Experts of a small language model.
Training: a variant of Muon for the experts, 339M tokens.
Below are experts of layer 5 (counted from 0) of a mixture-of-experts language model. Rows are named router (the router's row for the expert), up (a neuron's input weights, with its number) and show model dimensions 112-223. Each number is 128 + 24 x the weight over its row's rms, rounded and kept within 0 to 255. Numbers have three digits each.
After each expert's rows: "comes after" lists some tokens at least twice as common just before its tokens as in all text. This comes from a sample of Wikipedia text that the model never trained on. Tokens count by the router's weight.

# expert 6
router:173089105160146164113121142178141098120108163164120177120137090076132149151130115138122113139177141122134138119111137154116092141145151150126111119140092141103127087139144113112127095169160109145127157102128117090137084148122183107131121147107090180166157185105161169121114122169116155136141145144110160135145133133129100100141128125110
up0:109101090136134096144118156125151092110139117139107143133126100115140123125116117148118141199097154156111112126126105145125148088158112190129194130096155147124181118160156090133153068112109119123132113106141154099094131165121088100154144136155120125140126131141157141117116189146106127123130119131129146086133149159136111162126117131128
up1:133128129144149144151145106100141123120117110110104152174129165138103133177144134105113157086117121147078112134138133125093140137136145107126108127132151133155072142120137158077119097111152152152086177131147110122099130135121104076137115147168114148111112146159135102083125099122125136144109180095088117102143055131131141117083125097115
comes after: " the", ",", " is", " of", " a", " and"

# expert 12
router:115156169105139160121112140174121149096145120121150143122154112143105124137148149130126124139173083134153139129061134098145117107136126181109108143111165099165122081072108123144152164113128149169158135158117121146144095133125140135134086106150149152145115130122139143127116128156136141116143103151106142149115128096144125107133098165103
up0:159183080195119148094139156136045118124136106115168115124152137149105144118143119119106120180102146104150091134131124066143139150109103172171141149125104125163170092098144112119127119115162139145126094136131131137092143155118101140096131160113137150166114142111142153153151102153156143102070079164123123118111116100158136126114138128155
up1:126175125096100156144119108103129069151110113177084082109115157145081142161144146164127134118138116132148137115139135153168155108122120110136134139136137123124076114179137143134103140157146165183116126106116135119116175148139153120122120121126117169120138120125123148137137143134138122154140099125149145133137153096121097109142170109129
comes after: " of", " in", " for", ".", " to", " with"

# expert 27
router:129115166140130138150169123154153082129112110103123143081100183140133117135137128149135142105123119156159127137172097120119132138122146172129106103156184137128130145116151112109127116133146088141117129054093107080104101126078112163112123145147102117136130130170097110130151146124125154111134129112123166135118120093095157118077109103137
up0:118136164129134170146142129136135173137157141160053146093124143176130078128120168163198140190130145139139168099101165110131145112183131123156117123159152111104118099124138123079117102156180142143160138117101138136132071171137130159129138092118183136150083099121141133116130087146102148140169118127106113092127142123127130142093120165125
up1:109155161136151098119101097072122122088106126182133135129100149137151128137122126169148158086155131131159120104157104160142131136135103136112162155099161140100126143115151156135111149152145150124159115170119136165128116142129105125129071144092119139123180129123144165127126044088137096118140159140112127129120120102162085140161100081147
comes after: " (", " ", " \"", "\n\n", ".\n\n", "–"

# expert 9
router:135133137098112157119119127146166118126114143116059118127110123139091159145170098123134153133143144073139115109126121101153164079106144129091111163122128141142133160112171097094137151117145126126170124107117131138082159090139147123123107116139116163154135144173114146115112140102111175164152122171101149120137145112126133149124152117128
up0:107102158123087141112106133150097129176131116125129092130133115145102185145122138121157107139098127089159143136143105155118112120149134072149161119088151106150131088149103162139147139125143115091126123120126151148112134101118127116142140133079180140124121137133132075112144160127128108201156134133108189119134113112130133149111116109108
up1:148107155124155141121130156148092164109089130096091124122123129141103141097123133091146127130112138123127136116125176137109122145139155161149133157083123181165131162167127149150143159162127165113148105090079133165147123083141150134145127092144123176192109154137131132118145116094134072131119155137151129144154153084138115150116119093117
comes after: ".\n\n", "201", "200", "202", "199", "198"

# expert 13
router:108139115103160155103134105129132104106110105123114118124164148205122143106134167163138104127158153133125142108114129132102144126127151152137155169098110161169103120100126114104127115096155126081147142098121174119126140158147119123123103121159140121151126080135151103207133172135126062118148157117169132161182159078120149147140116102144
up0:148147171141090145125075138104117144134139170115089127146145116166113134147130165146165134137116112089134173117137141117177145169158124128103146112131129127120138165155120127134134133126134125116147135094105138135125076118109148152083121103096172166131136141128142114107146170125174104086116137151102145136156133162119141109096129110120
up1:109160092115104153108154107113130140201151102095143149137133160141123174154106093103139115105105143155128116113103140106115131081130145091121107116175137139125105111102099119125167140151110137091127158134115123136110148137115139102162132108125138112117130128129106079116140153118142168140120126145117103174138125115142140152099140104118
comes after: " ", "–", "-", "201", "/", "-d"

# expert 20
router:162118171108092117139108141148143118140085126106128134148116165148130107077182120162153107130106136143087118106139157144157104152076132173151088127131127122106166106112071093085093125120123175104146122146203118133170145117128119103123137161124106174121131143157101129161132113159134095137112134109127116106100114150122133105106150133097
up0:117103078147088123114125155123134122177166160125077106156120162100124123155141147063142119149117155164130134086148131109115160123179145120109137109166149135119121093158106120126112118140165136150137120127137164124149108127135073123075142139129095103126122134143112119105181152106108086076119151110114134135135139115140127130155130124132
up1:086090179141102116070137137094135137132118130114105117166107073166127095119122108092120099106113141148108158154151128111156130111161124173125151178106126122129134121083134114095138177119113158093136154116131154129131130138138107152106083137106115117158155129100114136149153115123161097193124171158127133117150148133140111158128170154111
comes after: "\n", " |\n", ")\n", ".\n", "1", "5"

# expert 21
router:075149167129097089155135130154123120138181135108133113123167174096140111116170105166108101084174143164115148135114140133120131153096158098118097079104133127159096162132143105189116135081090110134152149181167099161165148138142102138170140148095160156099146108096106136157110132128130102084141114152153142100109100097133160124173140084143
up0:167124144172162116096137139117085121100164133199113138138120086090091119123133144156105100133144136154115174144131118126137136125067114135098151100098159125159123157147104121121169108141118133143115141116065106114101125161107107124103143123100130100157148077136091096107105134110115078136161195163121147156121101142145168137122154170080
up1:159107057107130108085150169096168144183133112129098137113088110161144096160155105094122158161134191189163113175136168124126128143103119110126102101181146165119111121117122121143130149121114141129126145137099115147158147142136110195133088141119137129149138109147139130157124105129143120087090141113129147099105125172115107139096090198142
comes after: " |\n", " |", "\n", "|", ";", "===\n\n"

# expert 28
router:136115158130168176138155114174125139115124109079091106119153162114138104139151118144125114123135135113110113109119138145120123152079143118095108125160099152096167164088102132140112118136088144136130159177113083144146111098089145108098159159118147096077098140072116121148147085109127159163110151110130128082169117129130130126130136120147
up0:088148177108107128113128116165128118120106108173152150183150148109140091109115146138149134110136125126115104104158121151141117140135169096136140172189112129129148164138113103181139099133153135132127140157151108089157117117121124107143125133136166128091091142124094081121110106155196168147139110134118085149120092152116096173141156093150
up1:112181141097138104108137101151120151058113057126086133117121140127135127099181116121068114137132119111096133134191150132136078093154084119125157113108120152138121108133160156141112139148125137154108109163139126165089145123130100136106157114108102115114110141138132139115164111087161108149113087149132157120129125137141154159134145182128
comes after: " |", "\n", "0", "1", "6", "2"